Experts of a small language model: 6.38M parameters, 64 experts in each of 14 layers.
Below are experts of layer 6 (counted from 0) of a mixture-of-experts language model. Rows are named router (the router's row for the expert), up (a neuron's input weights, with its number) and show model dimensions 48-95. Each number is 500 + 50 x the weight over its row's rms, rounded and kept within 0 to 999. Numbers have three digits each.
Before each expert's rows: "gets" lists some tokens that make up at least twice as much of what it gets as of all text. This comes from a sample of Wikipedia text that the model never trained on. Tokens count by the router's weight.

# expert 21
gets: "v", "l", "k", "w", "p", "erv"
router:509522468523514524424592515547482483554456467480429457532491548597546484452520582530472431526478587625563492428403514518469511481456513527613490
up15:535449437542560535501623490524562616505471542535474481622523505592520471484464515465505467544455429497537460543500513494485586454439589501549611
up16:566438507495529486386518442500486431574480522490375538452544496593543560445486494530619455520432542556505517498478463513542476526492526507501464
up17:486466426492467518527508556513513435566491557505466468626534549512499514528537553477422406498584520458576430476485470461493443562441494528612585
up18:484509508533602494514553495460619553519475427505470441586551463530541548398495509531466491515514491411553493515399563489556583456468506513447609
up19:513405483462504513433575560598486493521487568551413444513477563589502470477494552492534469446442528402576390432489544545487478480435471504620497
up20:420469530512558489528550534526455503643491555527527462548414531519574473583533457605493533531541432597562545495589491572478501502508533527559520
up21:513411541493507570417553473564391513542513471553470517546510521523609515502432519468486433528446498627575523403478491518529491444468479464594507
up22:517510411552408507492424492489429463522486457548429522462480551526544530539481517510459529542490535530538518453444519556530494484565551481597481

# expert 44
gets: ":", " |", "-", " in", " –", "\n\n"
router:504457475445369491499496545512457439459537582559462416573603514455519544472539504473508425499485433506540565503517501466540503453443498449473551
up0:541514542514434453443456508491476616565443510526508412557532460490505460557590525510555508531531619606482483511447560586564517513492429401436512
up1:508555473445404577491396581544467473498528523566450533589432530547586571409486467456556531424425478631590490467557538502528486574466644503485534
up2:456443467524379524566516505553472460493422614597524479505509471523565500563559495421510445582486436444503492453504467498503620513421502478492414
up3:609456589483515552575521476548529558516500526549478510494619470594432523549543485477575495550464459438556553661515486569491486544517515496455515
up4:512453524467431517511460568554504538473484451577514501554549506453475538542489575458609531448469443498554474568555524561495578392377545450446524
up5:526484493535438488451429495505521553440550564451589491551593425470435495475566537507517509503464498620540564411559558492510474445496447515494500
up6:416489476563446489581624515497483545504565534483516472472562511543508502471551496541514469480518570503580530483539508594402504478528504462457529
up7:409425456472481574459640567586444496441536527499513465520576428479570490425549518462428484522509443548574542492476556438515438538477526471472506

# expert 45
gets: "an", "or", "a", "as", "am", "o"
router:479457565456504691477542458481487483476516478562508507512497544501579524515502533589593476562577422546538446537511439401423505478534385459507487
up0:501543540532454579495511402506569566478572487531512479568568478540417515518532465547513454548511427482486484513528548513505487541460515501542490
up1:535464542474468547472575434539435511529584497539465498533520460504510486587558516565513464470537420509519449464588474516429449439540558587478482
up2:479526568512419485498577431613471501608538532534482493602508529410621513572431504481495455541535531550515440434543412513531539497511552491521470
up3:437544523586543610448525552568447451480423426465635519444525551523537549453613568448552513545592565546432557545518578463448504468539492512400489
up4:533596525490454514527520418449462472486560491563557547458518499479507517492572454486472489529469489532540396475430469436478468507482525529501464
up5:495540522434459533509565541434518458494532473553521428514548520594603580525521533535570461478469550526598435516512479456482572473536487375476507
up6:515482572479474568443463354567507503564532511488472484585449546491547498547513485433601483554513546523627449580480529420485507550517443534509523
up7:470484421536443528464548497554462481364546491564484576508494597460543502512614523565473500450520440479466432457548452528514393508538542407512481

# expert 43
gets: "k", "g", "ak", "ag", "id", "et"
router:493590518388526540477576511472481464436551506479462439485454632483632502526538467539455480467550485536375504503434434506456493453408443586554498
up0:385530560435544476488551416512479527541506453464470495514480583501531559435574502466457492524537508475501490535560348492454485547420520527424540
up1:499496470492499632453551558509474444511510527431475448434476552601567533468486468491476526491506516623511464547483519546458516531504465523498464
up2:539520530401578597463463549515567522569542548493525468671515607511497488501514499521496518528544522596521454550475424499407475487470613465503505
up3:548534553516487507498582530538558540562465509415549463492451555548494449553447535428417521522519397577479449535550492458423518416462512594447496
up4:604479413488528488461470557555465623475428460508441521463571555506562459555539404598483474581512506421494530549470497468567515468507617544526383
up5:516524518561391407451544556449506410468532521497511465481487571535573541536603557516464521490484464548477571429525476493497492534417557441502511
up6:508497493480572484457650416470504454463544485462520473519468555456554526415547484459494556456602519473562464521486463482463444402507436526567524
up7:502506534453517510531509490442520446491378490516518532507417562476509436438496456592500490559452430586530454375491516483519434444417557555581517

# expert 49
gets: "b", " b", " c", " B", " m", " f"
router:563411468544508529509510451536486574535453600524389475538558484473573523436450577469521417478481574578414541457512517504475490388413437490582544
up0:485511419510585521490496461541499493420567531551433499533536448480536474523538457526583495457466488474467502480574521465457451413479415545578549
up1:453454511541487571569518480553458648535533441563446524427542454537584526506489427515486444503434534510398522499489418474472554565527434545457524
up2:492442573544521522454486502542485529524501558544531543568487457428573526351490532500484493550576561597451467440518488529504501469524449450433477
up3:519490581469526524473579477540482588552482537528447588506546475570495524511444480396531611533544518536512478482416517392483489511524505491482474
up4:548459565519520479441496471479519618473465559436427467568485523432455615544492462476533432495554460611476547509486568501449535478531459509513426
up5:544426560439528452544492468478520559550484526576613511518478485538500524534533448570550492600496463586442442412557506412498466448453417395460511
up6:498482536456434480520489521472570543507556563571485574491546542467502588485455529538491382475426542455542538481603514496572498426490468452512443
up7:532505380547511595558464498572461617546557580574527541601488474452417458519493556538487602490519465522500479547468562493483495480552476454532477

# expert 36
gets: "ad", "g", "k", "d", "ild", "ard"
router:506454442502577574428523482520427428513484464463463452498542589465519481547484444563566447496467543552524561514419470513525506509365389507462518
up15:468459563531533571396529586500531499516506416501470450475495483459623492493454517486525476565487408515617464431404434576513512453462505527564529
up16:548491529436555593488525443484420521575526481436482569509505566572490574587561397534495419506580463513558602558443533568506497514516454511500542
up17:500453422488494496445473468479472439468463519490401515516454542474492407520499498531633423570425459510531477569510471528503412476399356498545481
up18:431452477559580493504492487519431477491598510496440465417554500508454642461482467619502453515475564442522518552553382486591479495458489546474447
up19:613436500454573539430574543544501474480460501598435452517490540394508532488612523440532464516549453537506521465530465492584389464489413501526464
up20:533602517541487507487438511541517467518443457520541487498466532458473515528498561573498503485528556438574558530459468550548513510389442463514574
up21:406470505543501463575642506550484489545647513494547503512517599466518484479586533451544412511478547485404540657525528534478469516524513561476461
up22:575477516486534469474490545472494462593534559492464528496424527466538558539453561583454554509552491562530535401513594492554553493523460492496522

# expert 10
gets: " of", " in", " to", " for", " on", " with"
router:543510461517400468494488541565430468454545516534508515550557480498473643395500522540486473468512478509536558551530452450481457376520493595509526
up15:663520466499572491481447504455429398450413551499474472508508506439516561486497615456545492489540491506534543599490530480495593559529436490533453
up16:537553529510507478556596498406491463367514440533488477508518563529380502579441528410516520444494487482489495485559491498504447464456529500472533
up17:616457423542467504537510434639452469542502575585562459494560519539496518551495528511528460487482561558508402527493493486549575497472594522569547
up18:619549492504511537582501553574491476513524459587553541464516484595497599439531460520559520475489521525528461490494581468574437455522391424524483
up19:541525503533500536504450520505565501597533568594559507587542471457445565567488540528567497539450539545477454500491484489526504568533507429530536
up20:456511480479540433491399578469524543464529484541411475470547537536483605475474570642455417528530450433486520478537495505521527464557467473483557
up21:449551539464570509532484529541472492511440391509565548538559522361464548449487553559539511450592434533450464495560375453504448393426516634487525
up22:632505561405559505513513488545412448532487449413564538515437465557479506485539532529521526518497543524490483526531501518551550520489521499583434

# expert 30
gets: "in", "it", "is", "oc", "ic", "at"
router:458499538458479662474547545458500533432476532569508416551520508534559507521437518479505446535426552481513495401518510474399485515549442514463541
up0:397506432527435584504454467517516528569476459532529441436460565543558463542517520582498474532473500463480526543460518451627512515556506499529668
up1:479437473499462497444519494425475559418506460517466450481523549478568500493443631445519490515477502421521497411555505386468471525555575399484497
up2:410515528542519530470593562596561447545554515476394479587531516590528492523401526532545525507470484570463445528449495474429496547459460586549581
up3:534502527445415592515531501509512501434540535537463624481569438562496500491417500516535430472511523482441514436588566550496536477509449421580484
up4:540572553463500512470488405509507493524568539485539514505510450490562558574511499501583429490453490445483575532500514549489493614458506478472504
up5:463498531405455529455533471555440483410573539510497447578442511536510497529537483485543467532490574482455461498567470484467493457450515466443541
up6:538478492371493515429439555507467463539487466548463409520481534562471524440536439515518485482486457501468497450484467433464503493510541493445457
up7:536398515440455609402457530403517505464506384471480434482527517459449434421488523502582515529517551579548516462467610474454549465495523501534450

# expert 52
gets: "p", " p", " P", "P", "ec", "ep"
router:379545488448544556472582471477534522502504578490500448476530492444515486462540552543499472617450567508423537452493483531416475430529521544540451
up0:471468576453537502483529448498573540527507630606529572451506544562490447522525515555476492562440526551467548519554570519438517468494507481464506
up1:403431428433482475593561549482551561570572483609464486449434484410491544563501516502552528520510451498551558551508487406572468575555452512496504
up2:433463506537518490560491470474530541511480483485424549469607459535542520383518424460568403529498581531543477404529445524585464415591515486573528
up3:501413442438625571463472579454488531513445584512395570487526458420477404494566477469552518543529504555517467566451525558410551462566456499562508
up4:554406529409648474453578504490569482530551465663502463514477462511455547549475539549515431496446554536551520487485475557530451521468543543526557
up5:419521493508392539518524592376479495484514498548508595593528551455474544484518473527427441611546551487407514440458542396518542435602466465529480
up6:455528442510495426507519510480514577465537501468568431448452525541433475562529559529517480612475574495475480549500378447462545390539553583499448
up7:490580368552498514458515424455488444482539586447523425552516467512512452491437460436523496596545567535519603499459534562447558473501451483524624

# expert 62
gets: "t", "f", "p", "ect", "ff", "ist"
router:503558515543487503460544421547484494486501552466458507486535568439454559487583522530611430556412538537456526528574407505532503440409488424603468
up0:576545516466457496454536444504507597581547492501496499501553466466543531485506537556534537453494588419475499435495426533493538523440452471610499
up1:521512478527450460470468476498560514481512546472550614539536598534432509441502435553494461506533563494451521557556440548611496467345569487643553
up2:517579473560511542468512399638542511565485557490552526481486527539451566473586541558477471515568509644462566499568557542509487574502510461588483
up3:450476547483507516546582535512559463467481536439459454632529544524476597447496604463512498573356555524472469509530576565511584444447488500524471
up4:450544498477526467544447518507500424555480463456586468455531585530502505439497551561572502516453550479458462419603573512561529475533549448486534
up5:508522488516618479475451532524478560431573500504493602466541561481446535513652548567490460484481556608481511518544455451525524462537427535473475
up6:553441527460499522466494486484404468552509569561491534440471520481428477453508520536496429527496478509481474550479459558456579470513472394610464
up7:505510427566470550533466500491543536532422475521436542425471534463407477472561480498571474515382547583527495523495405455489412422526501461526545

# expert 61
gets: "is", "as", "x", "es", "in", "an"
router:532474559471453570453536449475438442438519468499526525463493641481505633581556513477522475559462498519500552475494474494507480501522480484463487
up0:498541565483524485515456571522383460559523489518515492513515570489532545566584503434429475565467560490503545459484425552419476524442483463567533
up1:526536558514418520534456468548542425564596440550635476495543474536561477448514538577549505552500521492623491499510470470564430542544477524548589
up2:569498611498454599550562454481472546487467570584490528498511544538497493546423564481424557513564532514461590458488541543466521572546523557423515
up3:563595533543426528450483417537348440569573479485483481447498560441437489528498424420531539438406458562563559501516475469523546520562487442637429
up4:484469431455533450437554528525435467448563550463393549441518560501532526552569440496523472490464585463621507448421484441466495587511511498507542
up5:506489430447538574393571551463495469508509539483455459563483521495548562586546469570586434445492498417453463475361472504431552537513527543489515
up6:536446467541535516589520500533455501538469550544558549561482542523404580572594462487485536518491568532487611557552566537575558548500528456516562
up7:511476520521400543492543440464508569414486481534531551562503608477500548596539482518542569505501552493440506478502557524542482522481472513496537

# expert 8
gets: "ar", "th", "ly", "er", "n", "all"
router:485501477516469536524539562479481542506430486470376482415568534457500454451607503540600509531444438561471480506569553531514453480521436437498609
up0:490469471476463523483660588486548455562484492466524552520465534556597517591530579600548470540404426584577467517518499541533522492542569541544502
up1:457605460441451504511495457440532438514422531522487569516549501426503504498472497504526484543476532485462525535530584535501395536482436472544429
up2:544513516524534489520480503525588567498446505491417507446607575460542421485506547589492450464509587604487441525568533460446543410518499515495537
up3:460549465525519528480564419486501516400379494509460534521495511467415475500626470473589478457505551502525526477505563455477535529538468524566543
up4:487497492549468531505457465538498493480461650512400490443474542469441544488466466473488477507435446513470493471480472591456537520555618485527525
up5:526497455493534561579491503426587416492537479472364437526534618581458505487435558529522496512452548513578525502511500486513518522491499524455559
up6:551524509452447456494452552598561566499441497432392514474396544554497453411574600544534618532496486565475446443517547546512542488441485448531615
up7:530473578546459517480556534446512532427445474494369426426475493462410454499463494447552552519499533587458549557549520459434475537426498448506472

# expert 57
gets: "h", "n", "k", "ch", "th", "b"
router:538493543527474511486423432470484493528529537492396446545559551504568506493543521523535513631520553507402457445521536573413482420471485515582493
up0:531507485506586559525484594415548529550407471545489471589564503467499490465523511493518551429576503481541554463470590488408509413456521517488527
up1:532530516540510416476503461516383504486503582515466466523557533514524391348493586416482520519548576562494487466543542464470574402564491464437545
up2:520540492424520530469468458561511528558496590426399427583566446478527436525561496450575535542518550513556461522519538557484481446474491566545412
up3:432531540525543537534365504452539549515609494481481529486551500493517569402494536563499574538531575547460431462609517578534513466472480489530559
up4:493477444439442434573511468518447507511548569486523523500534550484625499570524530597527485547504528470567461486482640580515472411555478537443452
up5:518503501440409521488388370483426435483403425508474557486496565468540557479507468524447484553486483449499545405513464449501489471529425484471532
up6:508484500581415527400461379484451490415554563515461485532464481595570541526445428503530429570435492474509455466539410506522486432503519401537495
up7:544574569458438464480560476476498526521503504448448492606528493526532507534488547363515438506545561525533539524532517550420618487532552485560481